Weights of a small mixture-of-experts language model, trained from scratch on English Wikipedia.
Experts: 4 picks a token, a softmax router.
Training: 335M tokens, 4610 steps.
Below are experts of layer 9 (counted from 0) of a mixture-of-experts language model. Rows are named router (the router's row for the expert) and show model dimensions 0-255. Each number is 500 + 25 x the weight over its row's rms, rounded and kept within 0 to 999. Numbers have three digits each.
After each expert's rows: "raises" lists some tokens whose logits its average output raises strongly, later layers aside; "comes after" lists some tokens at least twice as common just before its tokens as in all text. This comes from a sample of Wikipedia text that the model never trained on. Tokens count by the router's weight.

# expert 70
router:462492470529501515535492539468477529523507501525492512524523527542490477515522511474478506492481513502492499465485477458516521474508467521504528514498530456499522506473485531518476468527513534486540485485514495501525510493487496468525522487486458502527536523514530503464471525486510525516521469519507517474482483513506530454496488464498532477499529481532477487510499494509470487530479479522532477522447521512516486471504502467511514495479515503487456513488465503535477474484523454522475494449481533474526474444549480524512505476452480492456533535496522454523550541493535477481512482536464476452496520535495498511517535541487471518476445475456515529465472487517509496516504499530501518472489500467464487458515499444444469503494472469463507463490521479521455486511516470
raises: "-", ",", " and", " of", ".", " ("
comes after: " New", " in", " the", " on", ":", " of"

# expert 56
router:511551509502481505516530495511532537506483545511456461503521489489506474511521522544475529506499468534481448519481514510531529528515503516480484442499464506511530503474492445486496478480512493489496536496495501495522478498479513494471524494476521538547498520444519491473490493439515462473494503485532484538504506514533509517473501476480536448507531526498509504509531498472522506484510491521481490520527491483474490529512524481539477547506451488477490507496490495483512506489555523497475541505508544534510493506519549485539507513519458482465518493472515508467495481472487508465522516497574540493504473446529484542497537484547544472530503553466500468477524491510501516480501505520572477520528522501517487503488492538537491517466482542521526465513507457482512495481503497
raises: "ow", "oc", "em"
comes after: " \"", " the", "-", " The", ":", "=="

# expert 77
router:487525485494532488490518482508530507496482510536541449530512486539582494493520509511467484479524526542557490504518516511522491497534507510504478520485514500506491499520468486547525510547539512478498501446524535525520531533487539454476501526522539475491486475504518476522474499500502498529487524461490554535496464470529500519511526474510529479435504509514512498538468463473470501503488507521456530465501505484455478477487535503490530490537496486483509466507506492524495497508517521487514498528521537507509495455499502505489542480494517500493523492506508503533521442551542524467473514573471503473482483520487509492488511486490490482514489521476510511463441525498526512485493475522469490448527490505501464535494495523500522552497477550501537500532532526519526512488549519
raises: " United", " U", " T", " N"
comes after: ",", " County", " in", " University", " of", " City"

# expert 28
router:486516488491556491502523514480505489503513515530543477537489475468515505511517476515464485508476460495473484523493524527491522482503516512499474494486451519454525505505494491539508502553478483501504502493474504502516424539469481505511523526437515509501481462513480506456533552485503455504477522511505484506501539540488501476462477531526502468476475525526528524481529492441524509521484463487450475526534466478502473481494443487551485484469514504505503473506452502527512483498484541476452515551527468502530478524495480532506470503519503497505513517441479502492487513482512478454525474481507514508519475454494468511518548500529515520506484499440493510472508509491538469492514479510451478522489560482507480446510543490491529521499480550528496505498517500509470502509477505
raises: "ixed", "ast", "am", "ine", "ut", "a"
comes after: " a", " the", " and", "-", ",", " ("

# expert 19
router:480514519492497474514533534488494524522485485508558513492490462532537470502486473489517536509494455494488505443523493501507527516498522502442529510504510489520557517484491510467468431520455534504523510441536502493571499497546468510470543488508498511472499512516547495480495531537519499497533494488498486494490500467519517479519507522511550476485548494544466484474492486490465511532482527527481504452493512479508457472525464537474546509509523524512489521500498507496488518499473452509488485513470503443472519536518476481528472499515502470490481528510491469481471491528521449459445506468465453504485493504532491540518480477531463472477505477503486491492451501516535494519531523508490503487522521504479512526529468500488495473507533489471522505466513485516510465492506450
raises: ".", " of", ",", "-", " and", " the"
comes after: " in", " In", "2", "In", " the", " United"

# expert 3
router:518459463513492541543489551503520498484533532515478484468501500506524489530547521493485494488525545503477496496520521463476496511504501478508511501481517520492496498496513502523486491514514464486450493504477495525460517439497534481541518510544528538490469476482473512548480518507472548550541468493486467520503486450520485516506518526501464529487515530500521523513469487500434476483520497504520488507547506470532520490515519465489506525554524520479453486482527512489494543523546501509464474510470484465473511445458467504506474481467494529485481496506478492498486518477521516456530532527476524465515503511484477477478547467469471494452558536493517481496480511512500489513524497521473469470549504500490495523472497484481529473548467529526515467530504462514490459495498510
raises: ",", " |", ".", ";", "\n", " ("
comes after: "1", "0", "2", "9", "8", "7"

# expert 88
router:488501489480496508460508466502497521508517510534495512476531533496480469481518527511489552509510515507505497519515525463472492515520518499497504515490509524451499487540489487515518530522540525463524483464529497530511484531513492513465480475479513479475481531503506499510511456546505495524454557482525492468534466468526554471469521538540491527510452498513502514497469519519505479475454482530481484502468529474490497500513503550499479499522494486483522450489518491481492476488493529494506511541520504487468504516555551517469507520492528485473506487497582494525483466502517546466525502490522502479483495519473535484532453443515479487492505517523515468504493510536493485542548521522483449559502504512500529460447460508530519518491519456518502497525509556534480506458519515
raises: " ", " —", " S", " C", " D"
comes after: "\n", ")", "3", "4", "6", "5"

# expert 2
router:501520511521497500522476478520494505519502561484486475523521521494518511533522530512508535499547493497464501512477495509503496480520495476469481484470484488523526480531497480509473519481484502565464518509487531496454528475494533481497531527508473493466483501505476545540451528522469558513540521514543511523468478487489482510494508477476474519455479523524456516520499461521470473541474534516480499522486511491517537511484533459449516482537498532514492503468532522502527484510481473512502511459538510522501451494490543496488509482507480462512491460511473531526539446488460526462500506508514464525538482514489518482495482495483525486536538541475518479524481548522515469520491505534481509468554489506541521454456463503488514499542560481491525510493479489495479478459498523
raises: "-", " w", "0", " of"
comes after: " ", "1", "2", " of", "3", " number"

# expert 66
router:480465466529503467484466519485502465510477536472480522537471504503514517532527530546533497506516523527485493484493544521477494494543517493539491483491497516501472503514500500516485531483480466531466461496524510515466545467510541466505515502555556480439483516476453542532461476540478528499525479502521495473504504475504460530511487509473489517534493521517480492527489528518459486460510489522478512498517474493499525476514487460462531508531485497474483512487469496516476526484515508516511514553498513488467479493463502484480495477533546456525510493503469509463501455496508529478525510529505509476525512542482511485503477526464455516509532548473514442517464498532489500492494503459481519482532477534486465463479499528484509519539489497453513477542525533551494456473504482
raises: "2", "4", "0", "5", "1", "8"
comes after: " ", "0", "5", "3", "1", "4"

# expert 43
router:503492483514535471478512492517481496526519496497539437533532532454504493484525485499500510483488513472526463499500490502556526511476513457445484470462520486526462477495472504519487457505522536484541529524490488452511499501477458505503475509501461527531493461488510501522508505498517474472473539515508514456503511502472480494493513524512428503487520505476527454504544495511519493554468504456505489564522520521508566526496509507515526467473481494521513513500526502513525521487487520477530494507504475477498539528558517505548480505501539520555490512475502509544529459480488498517484516556479520467522508484494443508486526491476498543499475512451471544512466485465474536463476503509511469511484514463518542485514502495477530468512530485503512506515511470491480496511535500
raises: "e", "ee", "et", "a"
comes after: " was", " to", " is", " were", " and", " be"

# expert 59
router:529485507511485480488494507512509468464500526525493496455521516487459487463516514453466485511511496510511488464484505515502481484536507494521475509556477542511469509512496524467501510498505491453525517521530511520515510460515508473495492485547474489494543515466498487476548581537524463526553470487495496466478475481512477479538503549511528554491509537541483499492545517506447534511532453474503510492502516475518474526550482493468458503488519496477537479476492495490470485485456431483517484473497526527481512460446478540493496506485493529485504489530472511486474541485461512535540527500516507501475518525517490480488476519472463526494488492518489515533526477489519501553525491520542511522478494511483472479522489502465515521528482477522520491470524453546500516487483524
raises: "\n", ":", " the", " ", " |", " and"
comes after: "-", "Personal", " career", "Scientific", "hyl", "ography"

# expert 78
router:455478487432515500498512489458493481465513479518492506523517487531492535498495547515535535484478434496506513530489471517477529473486460483494492519464483502472460509489468509463469515541506493507515465534444531469517488498504534522435461484511474466522531519473515479473511501500534470487467517506475488485487518490483471515470483490522465498504487502489522510504543505475491479541521477498461501482466485542504501473529447540511520487464533540472549507492476481484535508532484526500468485494536514458491485483487465480451491501485476505492503487459527496491530508503516481532506487518501486474488509496485501507470544471487514535500511503440489526486490488519507479485535514505465501542451490496471466485516524479476511545488491469519530563476503516497437466512526464
raises: "iber", "if", "ay", "ic", "it", "og"
comes after: " a", " the", " on", " in", " and", " h"

# expert 46
router:486509507495473509468504495498512533485517460489524480464494520509536492489547531455510501479467484540507495456535514508545493544458490526537504522514494525437463472490506475510476538521493500457500479453503538511545510523473497521469497501524527493515508497488530481474515514531461465538500508517497494466543524523491544495467519471551457524521484494524515514497534452498481502508481527525523491466523530521540545488524492488530542466501487518500553479459529553521490521490476469506486471520474467485499463494490526529461485509469508540511472487511483522541532529523480499500518548523501525448475477515506551466498498484471525484526512479547494493525502495521482457540495524445492522525490492520473485534458483510499502531490505494500504515515525538476488521498512497
raises: " ", " |", " H", " h"
comes after: "0", "W", " Ret", "3", "5", "4"

# expert 93
router:569488528523504469501516494526470514494505478454478496495496496492477508497518489499491476501534475482460481507485459543508498490486519486479501530520528470448471487503495474471509489476517525547490514518507515515486528516456494513541538519453477498500520508484469490537506513458533506469529469514499513494467517521503491519531494439486502498471527489465458531534491479503543544521475546492553501472474501490510471488455449515497484520453495499491505500483528516501477477491461448501529475460496530517472523437473497547467512528451533511544541461502552469500476508510540464513513480538474466501540500517517508478507463506487481474543464493493513485486538490506484505485486513442497497499470450501483525498498526473480521517492487451519515491466511509491487508473496483
raises: ",", ":", " |", ";", " (", "."
comes after: "-", " the", "==", " v", "em", " a"

# expert 45
router:481524559509522467536548478502529549505521502490491507505509518435488475421509499506478514473518479496474475458516461548538543518500507470537487475487473501525522480483501518453473465523489491541522542462522487477500527543503463544491484502490509528513499480484508486489498499460448509500489524514554530520494511509489533447489494486484470496480518481518529522475481516476549479529481486474495496517495501537566485470503470520520491492483473475536501577500471476499487507505460529506493498533528473525499499524507483530505489541489481484555489499477521494465508499496492496514521527500499504503497512475513497520525515476523526507482485524476495527473494499540537483452477474477474499527524508520472492476466479458450534480474504519544511501494511496479484489555513518
raises: "el", "ub", "r", "in", "i", "ob"
comes after: " (", " \"", "-", "\n", "==", " the"

# expert 61
router:557504475458482489489470510538488487522478499489512493478514489499492508573561514510454482465492509489528518505463487458501487510497476524447538494454555467485501495476520532460510475506513512487469461490511520569472519435515477482542530494466474484512470505504506500524514533440540489532526471508516533520488540468500453488488512518482495459467508504473469499490475473447501527533496548511541490511483533481491532465544533494501516487473524525496486470460509513500510487499495504529505476506465516479519502476495481539517504533507482528474480519535529462519481528515531503497529489466472490465524465475498481513514470510473494447527551490498498502487498479500509491494507498476488487492485535466478503504516490450515538496522468471495543512485516491484482492464491510
raises: ",", ".", " as", ";", " in", ":"
comes after: " the", " The", " National", "The", " football", " his"

# expert 12
router:512524559508497546504497469462505498509484505501489470418487503478502495488522460518486510491493473487502503492499500512511447517548512495487455485535494449455500495493504501476472520528523500484479529514511474505502492490534530488524506493491540480520476523507526508467531506494468502537525510470508520483499500481504467474520501481473542517558557498496506521496460473489509533500459507503473498500489453471471495469533484544492526501523529525485496480501468538527482530454528459549504488516482523508507539505471535496492477497457556507476488484449500485505514505475435466498491487530481525489496440520494465495516480461491521547535516454568475448488467493516500516531482505503507524534534499498486457486475477527489470531529509482465483509478519503524492471517496497
raises: "-", "|", "S", "M", "L", "==="
comes after: "\n", " |", ".", ")", "==", " ="

# expert 17
router:485526522484543468545518456511559496467476479528506469529510494462510476515503554528525469506475504493473477508499524540499514501529513495536474500522480503482547478489527459511550528542519470497499493498473454475471488500472500487512511527504516526559527517457493489507505511494529444437478515497491547500524521525503468483481520463446480487466491507490493475493491507480493516480552508499507514517554529491507491503507453471529480487514531489490508507464515477510548522492504517473520481507522515502484512519525504494455491516449465538519521505461470489486539526538468509503526527521473519541541505500499477541510503496489512507516495526453500506490500485526462511448509440517520487521488479523512500472513508527491532522455486497540521460492522492467522490448459511
raises: "at", "ight", "ad", "av", "re", "ath"
comes after: "-", ".", " the", " a", " and", "=="

# expert 49
router:520501467513506519492532476470486481501487523495481532478497518462453468542519449446463489493500483512505473429515533507502487480575473531509470464536492518511495516455503469512506473503525508527520518501478474493485537485542492457473441478530537487477459488508493518518522506465484520512505436520515523514462513526490526499508515536510504518505535516511510486527460515477517479455496502493492480453497549479488513452515509486494489511518466533513522506463534525527491520478518467486497495526511493519476526487482466481538514463494503509529464507518491483501503548470507495519563481504498512514491517467482513479525497498454472489490525479479470506517450501516479466466484472470510453521516509525513491502459428475464501480516476546499499493485506453525509481503490476
raises: "-", "–", ".", ",", " to", "—"
comes after: "9", "0", "1", "2", "8", "."

# expert 95
router:524487501502486530484461492500506501472490529458482519500502479527545523513500481526496558537525488526494471503490520494488495480535538476540485490489491506521464494509530489484523481480501491528480483494530525487479505448479538503515509520547540478457494520480463538521473500516479526520541517528494482483489487468504507478510473488499482555482543543538500518502465501515510480462506542540459492526511486475493514496507501461464494473533470506495479518483511498512514525475507505477452518491534534467460476439451550533495472503502481445499484461493513489466499454525499468482542501500540520496529529550503528459477518480472488516505519532489487499545495516517502468506494528468483498492530516494521480465451430494488481473537472456468487469527491490518509478469533503
raises: "8", "7", ".", "0", "5", "4"
comes after: "1", " ", "2", "9", "3", "4"

# expert 41
router:451567489499511494498513492483513490510504470541460501472463522520479499497493512503495496472508525511455547523505484482469505475519526521539471512525498538541441511497514500454508472501478465511470491503495507538491539499465474525525481500523493498468543515472452507544479506513461509477516490553505477456450493504540454506511516501460491496444484526494486469505496522468506474440519467515518491471477493475537465529479512518521510495516521539528464494488501482517495517538506461499550509481476482501493512552487500487516480490499517493521504486485486518518479470505522529546510535526529489514481493489478513487480484461448475518456460472493501532483496482482482494460482464467513503534493487530519542489511499501479519528470503448535490516506477572454524498496507531
raises: ".", ",", " of", "ce", " and", ";"
comes after: "-", " •", "E", "^{", "g", " red"

# expert 81
router:447508494552503482509459531479499526506503480458485530497489535513476463417452477507488476502476509469498505473495527520492502500505529512489503531519537515573497531499500530514502488485487477480497501494452482438502471475532504467495533502516498450449521485532498539487500460526499491559489514521479481509486452501521492531511498519530512540509506445516512522493507513510529517456468460521484484496490493539482464527512520532511493533487491487532505522508513468515527541465494486531526530502463463492534495528461514489495528502530457525502481487524512480491487490483499478508448533470504449494503478484511523475486486519522531455524496509498467516541528521486494498479485538493543479451497470490467464511527505494550484494467487506481491503527461504461531503499492531
raises: "an", "o", "u", "i", "it", "am"
comes after: " K", " T", " I", " Y", " O", "ak"

# expert 50
router:501528500485526534508478476512476475537482530511493501492523474527530529513524470482541517495504503501488473532504496529494496496534533531488472504477475517483489529526474472484479514511511492527531494471515533512512561499481492516495498484533520447518492492512523497518508467520478534499555504507483504455501526495447571513489465473493535497533524513490482507495464532531528548488488456541536526517522500489494473465487455500489521488511533489501476482490462478543504462438507516489464512536521481491458508478543548542505531460486507509475481517508489513520521485487457489497528509466496504514497518504498537483537507479476448538517521481520463471524508473494455461527484489489541524533531539512460507496459465468497517497485486537459498484543538519553515519496516478
raises: "1", "2", "4", "3", "6", "5"
comes after: " |", ";", "|", ":", " in", " /"

# expert 20
router:454537515516474485485507483536492494498526467535504517537490522539535491537511516497522504487514537547474471469506511504504535501542498473507501487494518526511528512486508480460525483502543491512494531484506509522478466472477481508522483534500558501456512535529505491511524486518534459511506532493442499499521529521542516524540506451480537524512544526520505512522491462447499516473469494510467513509504495491498500529472486511533481481530502515488525528510513507499539510547514500509506481455465494488528476522538497462520526512480506499517555438472522475461508565503531467528483508522448536485476507502479501496462501449545485505461470484522519511501525488524495482468507466458493467490516497515518517530486463512532524506484468561502512459456495491497534502501486541
raises: "x", "ff", "ver", "d", "le", "ight"
comes after: " (", "\\", "-", "″", " \\", "=="

# expert 35
router:516512530477510497515478476503484492507502540530495483513520506542542527533526541494505520511522466487513539490500485488522515451525490498508465468462495488518511516555476478529489491544520503534484472525498474467438524479503531483511481527537540482490457519476470512560482458522480538522532529527440488466512493514471526492504493525485526498533512531469480509482457511486493564497516472510506488532567481490501498502512524541452529531499514516507477498483504489522504537517500508503454508544473497478485507534498536536506510524521535478468470488490477484461519452487452467528556519523487505536533497537477496485461527523549501554478490496511498461512516503478520483516500539500514493499533545493493484490477473499496489479509502538499474477520504488526496500484516453
raises: "2", "1", "9", "7", "8", "3"
comes after: " ", "1", "0", "9", "|", "–"

# expert 72
router:541536512552451512460483497488495531502514526471523514468523483459504468494518512491478544494534479544529507474536536494509469509522525488482536530540502502433495454516472499476482490519507483465549502496518522517523512522530533514465476510508496476504484495508531490528489446512474484511479519516499458446475483455497550448506514498513487517512481510487518502488469492527458537490472510521506511480489497492525499518532479498482477476519479497512490449477469555476487473489494475488490498533496459544501516521541534521477501471511516566446485480508489510532533457517438509485514502485503489496477494507460532474511492526482510486488512514498499491492477513524534464512487485446464493539502513492504491480450494539477489529489518466475504511544502554539466518499507508
raises: " ", " B", " N", " A", " S", " R"
comes after: "\n", " Coordinates", "4", " Family", " Clade", " Total"

# expert 13
router:506517505503517499439454512478466524458476529447493487473501473499526511501537457483511515504509547512506526496528524474493483506511529484519479551519472526477506524472471511449500490509540482459531502531508506541499517485497515521462480516500519542519525487529506564535488492508553509535557439482513480488488541475492523488511506495484497493460553513522509473483477536513480483524501512522492469515460501478490498426557505485458502493533476521518504502483504481493491466505476486527499528463471496500515472478473516485522494507509499508467495460525464456484464491523498508510545541504500461508488506512498488472502462508506495499499527489485490561524502451472494460473530529480513498519485485496518511472474471455495513471538452465475461483518495509504476504541512532
raises: " |", ".", "\n", ",", " by", " and"
comes after: "|", " ", "1", " |", "2", " No"

# expert 52
router:553493509520500483547491486486522490505528507475554468533499527490462540508460498472464527508518496515493533533526439507529508523524461500534503509504540497519517466446482557471460524488471491542514488478508491474521490542492489498518477505478498516505533475476495485500494485493533547484467530490511463512468464530509489508477509492479460436515527531496534499528503528496529524474533486468491489504461480507487518509493498478507483486482530507483493473528499525522516479507531508494537492515553481528477492511462528534513506527519481507567523494486523482511513525532509480494489484448470545480571499480489515503556487489506495525509494481503454511466471527517506529467503516517499520530485518462519450505553495447507509471502506483529544473499515491469506466478466497
raises: "at", "ation", "ations", "er", "on", "ic"
comes after: " the", " a", " b", " B", " of", " c"

# expert 10
router:485545502487502469493538455509532545487478497459497493519501479494496518487477462508512499482506460548483491538507510551557542509504506496477503461453476485526493534470528501489508524506481487517469479503517522486529467519498514512492527493461501522549472508452462470502489469495523484521462494501549533501489519488510466462477506461436513482487529551488524507560478529492497485498490490526496517512527472537490469507535498555511521495483502499501487514491492521431501513542532539480492534498516533503478470500547528528500520503540513512501522502473495452449457494536484496473536529503508505513488533471493469548497520450497498498520507514457477525499499477546523490470492467529536548456530517503494500448493509511474519515491489516481516495491522475513476488506532502
raises: "ang", "end", "out", "ough", "ad", "are"
comes after: " |", " the", "-", " a", "|", " ("

# expert 48
router:516519490494484529469480476517509504462529465545489526458539500523525511481466532512488482533445523567477484518510535532496520494517483478496478497506505521519511520497502480509507508465513492466511506540506462492484493478524565516476493469496497503554496517521477489524493442500516484494517477511464517564491525497529462492504517449489496476512522523523494539485499510520508503495503499530499484506525523494469470474525489505532491482484483515496530447490536506527527503480537490483489505479467496488521449463518539470547486487508485507518487513498493506447520521495510513515489456490458524525509519527512524529473486514473529498528543490510497525484518443556520506518490517522541480456561562501466471512445498501511556530514460513470496529489507474501510505466464474
raises: ";", "-", " |", " (", ".", ","
comes after: ";", " |", " T", " A", "A", "T"

# expert 86
router:472515508521484501483525467497536520495529481523518514481549471489466473484541538518527491475503501546523498513501483490472497516551487507458510515513482527501487491509464453532505550515490533489501490480533529528489488516500519461486501503468520479495470511499495468528518517557472503503481474470499505455515479471473508486493508549482463536528459510501536490510454459508459520485465472525516498505478524503506501496450443506510488485455461516476517489489513533484483510512498515487498510526487554473501482502506527537499509474518486517478475514532522508543487522524495514509509535471490505484521508534523535510526506454474495467507537480534495489537488451525478450544462451502515527484465452518463524467466498555508463518516524484473466484552524533556494511512489492
raises: "\n", " ", " N"
comes after: " ", "0", ")", "%", "3", "4"

# expert 91
router:499496467547501510523471483468516506525531510534510545529484498515473463475498515495543499523471477473501519481501515521505459518479516513465506442530496466487512493481519536486452474469493503486562492466463522464446493494489495473498555528459501504510508488514482464438480456474490523486477543529485521496461462492471507522458489505482466464475487492489477535488518475526498500483491494474529496494530453479504467488468522540464526508499471513502455521467497482492480498507486489501515476536476478483489503459520537525494504545517500489525538500482538533476454485517512505507483505502517491509466504506557530503493447472523518512502488438473509506472498470494485520505515524539493504520499522499539465498520490501532503446487548511484484530528477441493511490476489555
raises: "u", "ur", "y", "n", "g", "o"
comes after: " L", " E", " V", " l", " H", " B"

# expert 27
router:484487519498510535514507508475473493517468502507474522499528534504545526539520529480541505496517524525491489489506544487490478482529462508531481501481465551545479550493474488514490478518536495521474497520505513472499481449459562479500491511514552474520475534518492527522469478531493520514526488508536480471488515490481497472511472502471481504470480514529490524511465540507459468530520475517557491460537512482488534481542498468438492541503537513455487504528471529513520497481543489543440499505514487500473505476493499491480493495524508469481470464452479516492518511528485529482526487519509533501515542553463514468499505498497448503486549502494510492523464496502466505553512523482476502499569518475500492487489512463514518515530477501486496514506515489556487472462490518
raises: ".", " (", "0", "-", "1", "5"
comes after: " ", "–", "1", "0", "3", "2"

# expert 26
router:467485508504501521522516521466503488496473500525485503478499526495565496491549533490542475509509482509507527465515528498461547497491505475528501494521531568553489515487503477453508495444505475534458496480507499518475506491492511517499529527547564505489525547469491522534489500502463498505539514498525495444524546509504489528503497490444454546533493506522498493503495496508486501465484518537495524496554523487512488506472531487486485510539468529503464504505468480501481472538517489510481540533466474458548529535446517509485465503525532510484522498473459514503493488494467466483496518530501559474487502543477494506464494522459493516450503499474540502479530488482500521538521482490479449531537530481499499495484465511492506463536465519472504494499506496493509483523521495
raises: "4", "3", "5", "8", "-", "6"
comes after: "2", ".", "0", "/", "-", "9"

# expert 44
router:469530476474484510436507452516501525487469463474528499469513501530538480467500508511511490537495472566490485489493508513492493463546511480497498492528485489483499513526441482479515462490543475514498500508505530478500456487492560507472512482485550504473478485505467489473534464465499464506453502463481518540527546457524500499495497459472491451500528506505452535475491513482531484470469466508471473493455514531453491498504510519536511494462497511524519479522537513489474517471548496500478545479531495537544516537506529516493502500516508497525516496491494498464474502487516497501547472481468524484503488500530485501478476477484494498489513492512506523495508457498533506522527541479508497535535558505540464488457484546498542523505451531456497526512521475480528482497501494
raises: "ore", "or", "A", "O", "I"
comes after: " |", " (", "|", " S", ";", "-"

# expert 89
router:465516520536481482502504503517486501537534506527508469511496478548507549513549536526536480525485486461498464508509523492486511543502492472504489493522449503510535432543517470515530499540546498502510538532484481486470479515466469511463512527540486489495515550519496489519465500483520473453468480497484483486529505549506457531463504488545505499551514502507498505488504470492552497512505488489484489500472503523535482507498515437493511474476537477510488495500511499535518479485476501491487455525490512505543499495509491470507539488470509466508492484483479518508540524460513506538482480503524482517522509528485507481512533503468544517496492539534494511518490482458531533505548495474503475472496475487484526474535461524566497451460494500553529442490523519461530491496486490
raises: " as", "'", " h", "h"
comes after: ".", " that", ",", "fic", " D", " d"

# expert 6
router:531481537464519472526494508508543509523536500471482499510514518448543520524481454499489487488539444497487494435512485478479485472500500527472501467473512487495535547514504488505475467507519476510496483479525461505490506442529440486525539499500470511520508496512510522524513502516507502486476486527492490471495487501487466477483513453509518511488517469488486510486510554483542553511510513525534534473483473479542495468516488507460550502476478524476501508465537516494510471489452528510476479520494490492484485470519486489497510494542504495482521453471531480463515508470510477497480485522446476492552485462478495493540452500500515472534482510537510483505508477459533478487486528529524526518498452471516522486472505458495539479555478521497512462456530526484470459533522481
raises: "The", "S", "C", "F", "I", "T"
comes after: " a", " the", " his", " an", "s", " t"

# expert 54
router:529497503481500555530471509477475479490488503467505489526508537508532509513523513492526519482491487477493470478488512521498511462550535475536479519477480528528521483529493487514496442462489502532480495485514480505489518469466526479514525512513534480492477530512470549544464520529462528500534473525520478535493504460505529500514479533482471547500498549510478518508461499528482499493439506544472476516513528481468551525539541483456528471537484480490497482479526532521510543516498504532450516528472476511473475474486519505521468493505483463502467474499456492479496435480461499513529532513498531513533514508461481448487504498512499519484536540522511489558497494486479473501500537474498517513533554515505474462467483497466499490516505498452516496522523494531475500524521477
raises: "0", "8", "9", "7", "6", "5"
comes after: " ", " (", "–", "/", " $", " +"

# expert 24
router:495500454483475529483530476475481486446484493499483524478461524493479529542452501514551470552453524514472512510487523446509469466486512496472524489500480471528534480532533509542525482483505462496468522479513501539506484501474535529486486511514506506454519513543503478523513478519513541509492509536470517515460524540469493472524499502481471478541479483502513505478500489528528489479508474422516514527502502457488485521507509547516492468489511498493529531542515438475542546507521489475545483516480500514489467511511501535485494514517498461539455512461439519489522479486499504522465500459528493508448479523489511523475537489488506509476509484542484488518486517524483518503531535514494524487495509491548450529519540536464524485487516514517487508493531532483500513509492513
raises: "and", "by", "ess", "h"
comes after: " R", " P", "R", " B", " S", " M"